config.toml
num_hidden_layers = 8
n_experts = 64
d_expert = 160
balance_bias = true
groups_per_token = 2
norm = "rmsnorm"
norm_eps = 1e-06
beta1 = 0.93
max_steps = 4983
Below are experts of layer 5 (counted from 0) of a mixture-of-experts language model. Rows are named router (the router's row for the expert), gate (a neuron's input weights, with its number), up (a neuron's input weights, with its number) and show model dimensions 0-127. Each number is 50 + 12 x the weight over its row's rms, rounded and kept within 0 to 99.
After each expert's rows: a language model's description of what the expert responds to. This comes from a sample of Wikipedia text that the model never trained on.

# expert 17
router:45 64 32 42 49 43 60 55 59 47 68 41 40 47 45 38 67 51 64 52 48 46 45 55 35 61 26 66 26 52 41 32 54 54 60 33 38 65 49 54 61 34 52 51 44 44 24 39 49 47 41 46 62 62 43 52 50 64 39 62 40 34 60 81 59 34 68 52 40 51 50 49 46 69 37 57 53 32 48 37 47 62 58 58 70 61 51 35 49 28 40 60 49 56 44 43 28 77 57 56 40 79 52 42 67 39 59 31 50 47 33 51 29 59 39 32 60 44 37 40 43 41 68 50 37 52 71 33
gate0:61 59 51 40 41 35 44 66 26 45 70 43 41 60 57 57 64 73 65 26 69 48 51 43 61 38 52 25 53 53 54 40 63 21 48 37 45 51 31 33 47 56 65 61 50 62 42 63 49 77 63 49 52 55 44 55 63 72 42 49 52 41 37 53 48 47 52 38 35 44 51 50 66 61 46 56 81 54 53 38 60 50 49 46 64 58 38 61 63 63 40 50 62 71 56 54 51 47 56 47 43 64 55 57 50 34 55 30 33 71 53 69 66 67 43 50 74 43 66 60 61 51 38 33 47 73 50 38
up0:64 61 53 48 58 51 52 31 47 42 61 37 32 57 46 48 45 37 56 35 72 56 53 34 60 39 62 50 57 72 50 36 61 43 60 68 40 29 48 46 58 59 53 50 59 60 32 53 42 48 55 63 62 46 39 56 39 50 40 48 41 52 25 68 60 62 47 57 37 64 72 62 69 10 42 38 60 47 55 31 66 25 58 26 42 61 49 64 46 56 43 58 60 59 48 34 64 40 56 68 44 48 54 44 40 45 68 56 38 53 68 58 61 40 43 60 59 37 52 44 60 28 60 56 63 45 35 21
What it handles: Vowel-l/m inner fragments. Word pieces like ol, em, el, um after a first letter, inside names and words: Hol-ly, Tolkien, sidelined, item, often in species lists.

# expert 36
router:44 45 43 43 46 48 54 60 61 54 69 26 43 44 23 38 70 55 76 58 58 45 42 48 40 58 35 38 40 57 47 42 57 76 38 41 34 44 44 43 56 45 48 34 37 41 45 35 60 56 66 54 66 25 66 46 50 57 26 54 53 39 45 70 48 43 41 57 59 36 33 55 27 67 53 36 67 36 60 63 61 73 48 66 48 64 53 59 52 45 34 52 50 71 39 37 27 48 47 60 40 61 70 70 63 26 69 38 62 40 54 55 37 45 47 47 63 47 38 38 65 46 50 63 57 38 51 45
gate1:37 52 43 41 62 46 41 70 45 51 25 34 70 58 46 64 73 66 26 64 61 51 42 45 43 50 33 57 23 49 40 66 42 62 39 54 50 55 53 52 47 45 64 75 40 47 49 39 59 34 69 61 76 59 74 46 54 59 64 55 55 59 44 63 52 47 43 64 51 39 56 35 35 41 48 38 77 56 55 60 53 40 54 51 44 50 25 54 43 44 49 56 63 59 59 27 54 55 51 34 37 46 41 65 63 39 67 38 42 42 60 36 22 55 34 37 74 73 45 54 44 53 54 58 57 56 39 49
up1:82 50 50 53 30 45 24 67 71 60 41 59 28 42 50 38 44 11 63 53 37 33 46 61 51 52 48 42 69 43 43 39 53 39 58 41 48 58 69 61 66 32 66 41 49 69 66 55 48 40 46 55 57 49 57 36 50 72 39 35 42 45 44 56 41 45 33 43 54 42 48 52 48 60 61 46 57 65 69 57 50 62 62 64 61 34 58 58 44 50 38 47 27 47 37 67 45 37 42 59 38 47 34 52 61 53 36 46 43 59 36 60 49 50 32 53 52 49 53 56 40 39 27 33 27 33 71 56
What it handles: Nationality adjectives. Nationality and demonym words in short biographies and lists, such as English cricketer, Spanish singer, Belg|ian, plus ch|airman and church.

# expert 21
router:46 63 46 44 39 45 55 62 66 54 51 29 38 46 49 25 50 30 76 62 48 52 45 49 38 66 38 51 47 41 52 49 64 68 27 30 42 50 62 41 63 41 53 53 43 60 44 40 69 42 67 41 85 40 51 36 30 51 35 73 50 42 63 62 52 33 57 48 31 50 39 51 38 60 47 36 49 26 48 53 60 55 44 63 48 59 69 38 60 35 20 61 48 46 34 51 38 58 54 53 37 79 64 52 76 56 41 43 43 55 51 45 44 46 42 36 66 48 46 33 65 63 53 49 46 46 57 61
gate0:56 46 31 35 40 59 53 40 75 48 52 18 51 51 42 49 30 39 45 68 54 41 45 36 54 58 39 24 56 74 70 33 48 50 54 35 65 48 26 59 60 51 53 54 39 33 36 33 55 58 36 49 72 43 54 70 32 42 41 45 51 49 64 34 36 60 60 59 44 57 49 51 58 42 70 48 47 34 56 30 60 68 61 45 67 47 71 53 63 47 42 49 54 62 16 35 42 62 43 44 58 44 56 52 42 51 48 49 54 42 44 30 59 57 63 40 45 49 54 25 58 62 35 48 45 51 35 71
up0:36 48 32 45 36 58 59 43 51 52 45 45 59 34 56 47 62 34 66 73 49 47 56 51 41 65 31 29 41 67 59 63 59 31 54 27 54 63 35 61 51 21 63 43 43 75 35 39 52 53 53 48 45 35 33 72 28 40 34 32 45 64 39 44 67 68 39 60 59 40 58 53 38 36 57 44 49 55 37 59 46 48 55 76 56 45 59 52 41 34 45 46 48 54 32 49 37 60 44 40 54 29 73 53 51 47 42 54 47 44 47 27 53 49 58 38 49 59 51 19 53 76 61 43 49 40 40 35
What it handles: Name and word stems. Opening capitalized stems of names and Latinate words, often before -ia/-o endings: Colomb-o, Mar, Portug, Ind-irect, Univers-e.

# expert 30
router:49 56 33 32 56 34 61 65 63 46 54 55 40 38 29 56 62 46 66 70 56 51 57 48 54 76 35 54 43 46 38 42 45 57 53 49 35 57 55 52 47 54 57 42 34 57 29 50 48 36 51 39 75 48 46 46 41 70 44 58 42 37 39 65 55 37 65 40 55 37 43 45 42 47 50 39 45 39 64 54 35 60 59 60 51 66 55 30 58 34 37 58 40 49 43 35 24 55 52 54 05 66 44 47 57 31 54 44 54 43 51 51 24 46 48 36 62 40 47 24 59 74 57 59 38 27 46 34
gate1:53 42 53 56 48 50 50 58 54 37 45 51 48 77 43 56 67 63 63 42 40 55 57 39 48 49 63 48 47 42 47 51 36 59 62 45 41 56 33 58 64 68 53 65 51 50 76 77 57 38 40 29 51 52 57 43 52 55 50 29 13 42 55 42 29 38 54 36 65 60 82 49 32 43 39 46 56 39 51 55 59 47 55 44 29 37 35 52 64 56 65 34 27 51 38 63 27 45 39 23 24 49 44 59 52 31 56 45 48 38 45 45 44 56 55 43 59 50 29 49 47 46 21 51 51 44 58 32
up1:21 74 52 54 33 23 56 30 43 44 46 55 43 62 50 65 56 44 61 48 14 52 70 39 47 33 35 56 45 52 35 50 37 78 72 26 50 62 56 38 57 62 54 60 49 38 48 45 67 51 45 74 52 60 37 57 41 45 49 51 55 64 51 62 60 51 51 42 65 39 59 64 47 34 51 47 66 35 72 42 51 65 44 50 44 53 65 56 55 54 43 53 34 52 54 44 33 71 29 58 56 64 75 39 66 60 55 65 44 45 44 54 60 35 56 50 49 72 30 47 52 36 59 48 53 41 44 40
What it handles: LaTeX math markup. Backslashes, braces, dollar signs, subscripts and variables in LaTeX formulas, e.g. \mathbf{k}, \beta_k, \begin{array}, also odd foreign-word fragments.

# expert 63
router:52 56 33 48 53 53 54 58 74 34 67 33 39 24 42 43 53 52 63 65 64 63 46 37 40 59 32 50 38 28 47 50 47 62 45 42 29 64 54 34 44 61 44 23 37 56 23 43 46 28 58 43 67 48 55 49 55 74 30 69 50 41 64 57 46 34 69 57 33 48 56 43 45 59 49 30 41 34 44 44 44 64 46 42 50 56 55 43 63 33 40 49 31 50 64 50 36 77 54 59 39 56 57 61 83 44 39 46 62 42 43 46 40 53 40 53 68 47 33 45 64 70 53 53 50 54 60 51
gate1:72 46 39 43 62 66 62 60 69 47 53 54 24 55 59 34 35 44 51 58 52 53 53 33 55 48 52 40 37 39 48 57 49 60 53 07 48 49 60 36 63 48 49 37 41 55 50 38 48 43 30 36 64 41 43 27 54 52 53 54 36 53 77 56 53 42 61 59 45 56 47 44 47 50 58 41 38 46 45 50 50 76 26 32 67 40 52 34 59 32 64 39 17 55 71 63 38 45 56 67 66 41 59 49 65 55 42 43 64 41 41 49 46 46 38 79 68 55 51 61 57 47 30 55 60 47 51 59
up1:55 32 57 50 49 47 53 48 50 39 62 63 52 50 68 34 42 53 58 59 63 53 25 75 61 49 36 48 42 81 51 57 37 43 39 42 28 58 40 71 48 53 69 53 44 37 31 55 31 52 45 55 40 70 28 33 56 51 45 39 42 73 56 45 65 36 46 36 46 47 43 50 44 63 52 53 56 78 67 63 58 67 39 69 69 35 48 34 71 43 48 59 54 41 33 65 25 62 50 47 60 60 60 43 64 43 43 50 45 54 43 43 45 65 60 71 51 40 65 62 45 61 54 35 69 40 53 35
What it handles: Personal name pieces. First names and surname fragments of people, often in lists or tables: Jeff, Jack, Fred, Brad-shaw, Mill-er, Thom-pson.

# expert 61
router:38 38 43 33 41 42 51 59 62 26 48 63 39 52 39 56 49 60 54 74 62 73 64 50 40 61 59 71 28 59 65 43 44 66 51 38 32 53 68 49 44 65 44 57 49 42 45 32 61 23 43 42 42 56 56 46 47 36 36 53 27 50 53 59 48 35 65 29 55 27 44 45 59 52 51 57 65 40 70 52 47 57 47 49 44 48 62 33 50 60 47 58 33 68 71 37 27 83 58 54 48 63 65 38 60 46 46 45 59 36 72 60 61 60 45 64 57 35 51 49 30 44 30 59 42 48 47 40
gate0:43 53 50 69 57 36 68 71 50 44 34 48 55 51 61 30 34 58 60 61 52 62 56 70 49 50 45 49 22 47 52 49 51 50 53 64 30 63 54 49 51 45 45 54 35 44 31 53 47 46 35 48 77 41 64 42 32 54 33 46 50 38 59 49 71 39 37 44 49 40 51 38 45 36 57 44 51 37 36 28 56 80 61 69 42 54 58 55 60 76 48 66 51 47 51 44 36 43 20 43 53 35 30 61 30 48 34 51 38 71 49 41 48 45 42 57 40 54 36 43 56 42 53 62 83 30 40 41
up0:46 39 52 57 32 60 42 60 50 51 30 52 57 57 50 42 49 30 53 49 50 41 58 54 65 52 58 36 48 59 62 34 50 67 60 48 38 27 61 42 67 64 35 61 41 54 60 44 36 62 25 40 57 41 47 40 49 56 47 56 33 33 58 53 59 45 50 30 47 31 73 43 35 37 65 41 62 43 55 59 59 63 33 49 32 53 70 55 50 54 37 61 51 73 61 43 37 29 30 31 27 53 50 56 47 55 31 40 33 36 44 46 42 68 37 52 30 40 45 37 47 25 39 50 84 35 42 42
What it handles: Prepositions. Prepositions after a noun or verb, such as in, to, of, for, during, between, and sentence-initial "In" before dates.

# expert 26
router:71 77 59 38 33 60 42 58 46 52 38 34 41 62 49 68 35 41 38 65 66 53 70 44 34 39 50 28 50 38 57 35 48 57 37 64 33 80 63 61 65 39 37 34 57 44 47 45 44 46 52 35 46 59 50 59 56 71 35 37 46 59 53 57 59 42 52 50 49 36 56 63 27 39 32 46 49 59 47 54 53 48 38 67 30 43 57 69 64 59 61 80 60 53 54 51 40 40 45 57 25 54 32 42 47 49 41 32 46 63 49 39 46 46 41 71 57 37 35 37 68 41 68 45 42 47 62 64
gate3:54 56 54 48 64 61 28 49 34 46 40 44 49 55 46 32 36 53 32 62 38 66 47 52 50 42 44 42 30 47 52 55 41 61 56 40 63 51 31 34 49 52 67 39 66 66 38 54 62 35 66 54 27 32 43 65 48 36 56 54 45 54 64 44 44 50 31 50 41 25 38 45 32 40 51 45 59 45 59 24 51 39 56 71 66 45 46 42 38 33 69 41 26 53 55 49 56 66 47 57 33 65 52 49 55 55 53 73 24 60 49 51 55 70 35 62 65 44 14 37 34 53 48 49 42 62 64 62
up3:57 61 57 53 50 58 37 42 36 50 25 50 53 50 65 40 34 47 36 60 40 62 46 50 38 34 43 41 47 56 63 66 35 53 66 55 49 28 57 47 35 58 59 40 52 57 44 52 43 37 71 53 39 43 47 75 73 48 46 72 39 69 57 38 33 55 47 48 63 27 34 59 53 47 60 66 49 51 59 37 64 55 59 68 71 51 53 30 52 21 54 30 34 80 54 50 61 43 57 48 51 54 50 69 75 47 58 50 44 70 73 42 55 79 48 64 64 60 41 49 42 56 39 62 46 46 46 38
What it handles: Line breaks. Single and double line breaks after sentences, headings, list items and table rows, plus heading markers like ===.

# expert 48
router:61 57 50 45 41 56 54 60 74 50 61 56 44 34 52 32 46 60 59 50 54 67 40 46 38 42 33 80 45 36 35 27 53 52 37 49 31 57 56 34 33 43 57 40 55 51 45 30 62 36 41 40 39 35 60 38 53 69 43 62 43 47 47 61 39 38 56 61 33 30 29 51 57 50 36 24 32 47 62 65 46 67 49 41 64 60 48 38 72 47 28 50 48 57 51 62 38 46 51 48 29 46 52 39 58 59 51 46 80 33 50 46 39 61 57 23 70 41 31 47 53 74 53 44 51 43 56 41
gate0:48 42 50 57 39 61 57 51 69 49 54 44 45 62 46 45 72 40 30 60 65 44 47 56 38 28 43 67 53 59 25 62 49 55 56 79 52 56 50 29 70 65 50 58 66 42 46 54 61 33 43 53 46 54 43 37 79 50 52 41 40 43 36 55 43 28 59 54 46 44 46 42 51 56 34 57 47 46 48 53 48 86 57 69 32 30 63 31 55 59 40 37 26 26 35 39 30 38 65 38 40 49 72 61 43 66 51 49 73 41 54 55 44 41 44 44 48 60 39 48 52 44 55 59 67 48 61 62
up0:53 46 71 27 42 45 71 59 59 59 49 72 37 61 60 54 53 63 28 48 49 60 28 54 35 63 22 68 41 55 38 52 59 44 52 48 51 42 52 47 23 31 62 51 54 54 40 57 57 44 71 43 37 33 41 57 78 51 58 55 57 65 47 78 43 59 54 56 56 56 41 41 62 68 53 65 42 29 62 62 55 57 53 50 44 59 64 48 31 49 53 42 69 52 61 49 53 50 40 58 35 67 37 79 37 48 38 44 44 58 35 34 28 43 58 56 43 60 59 27 50 60 46 32 59 51 67 44
What it handles: B/F word starts. Opening pieces of words starting with B or F, often at list items or table cells, e.g. - B|ob, | B|oulder, f|ib|ers.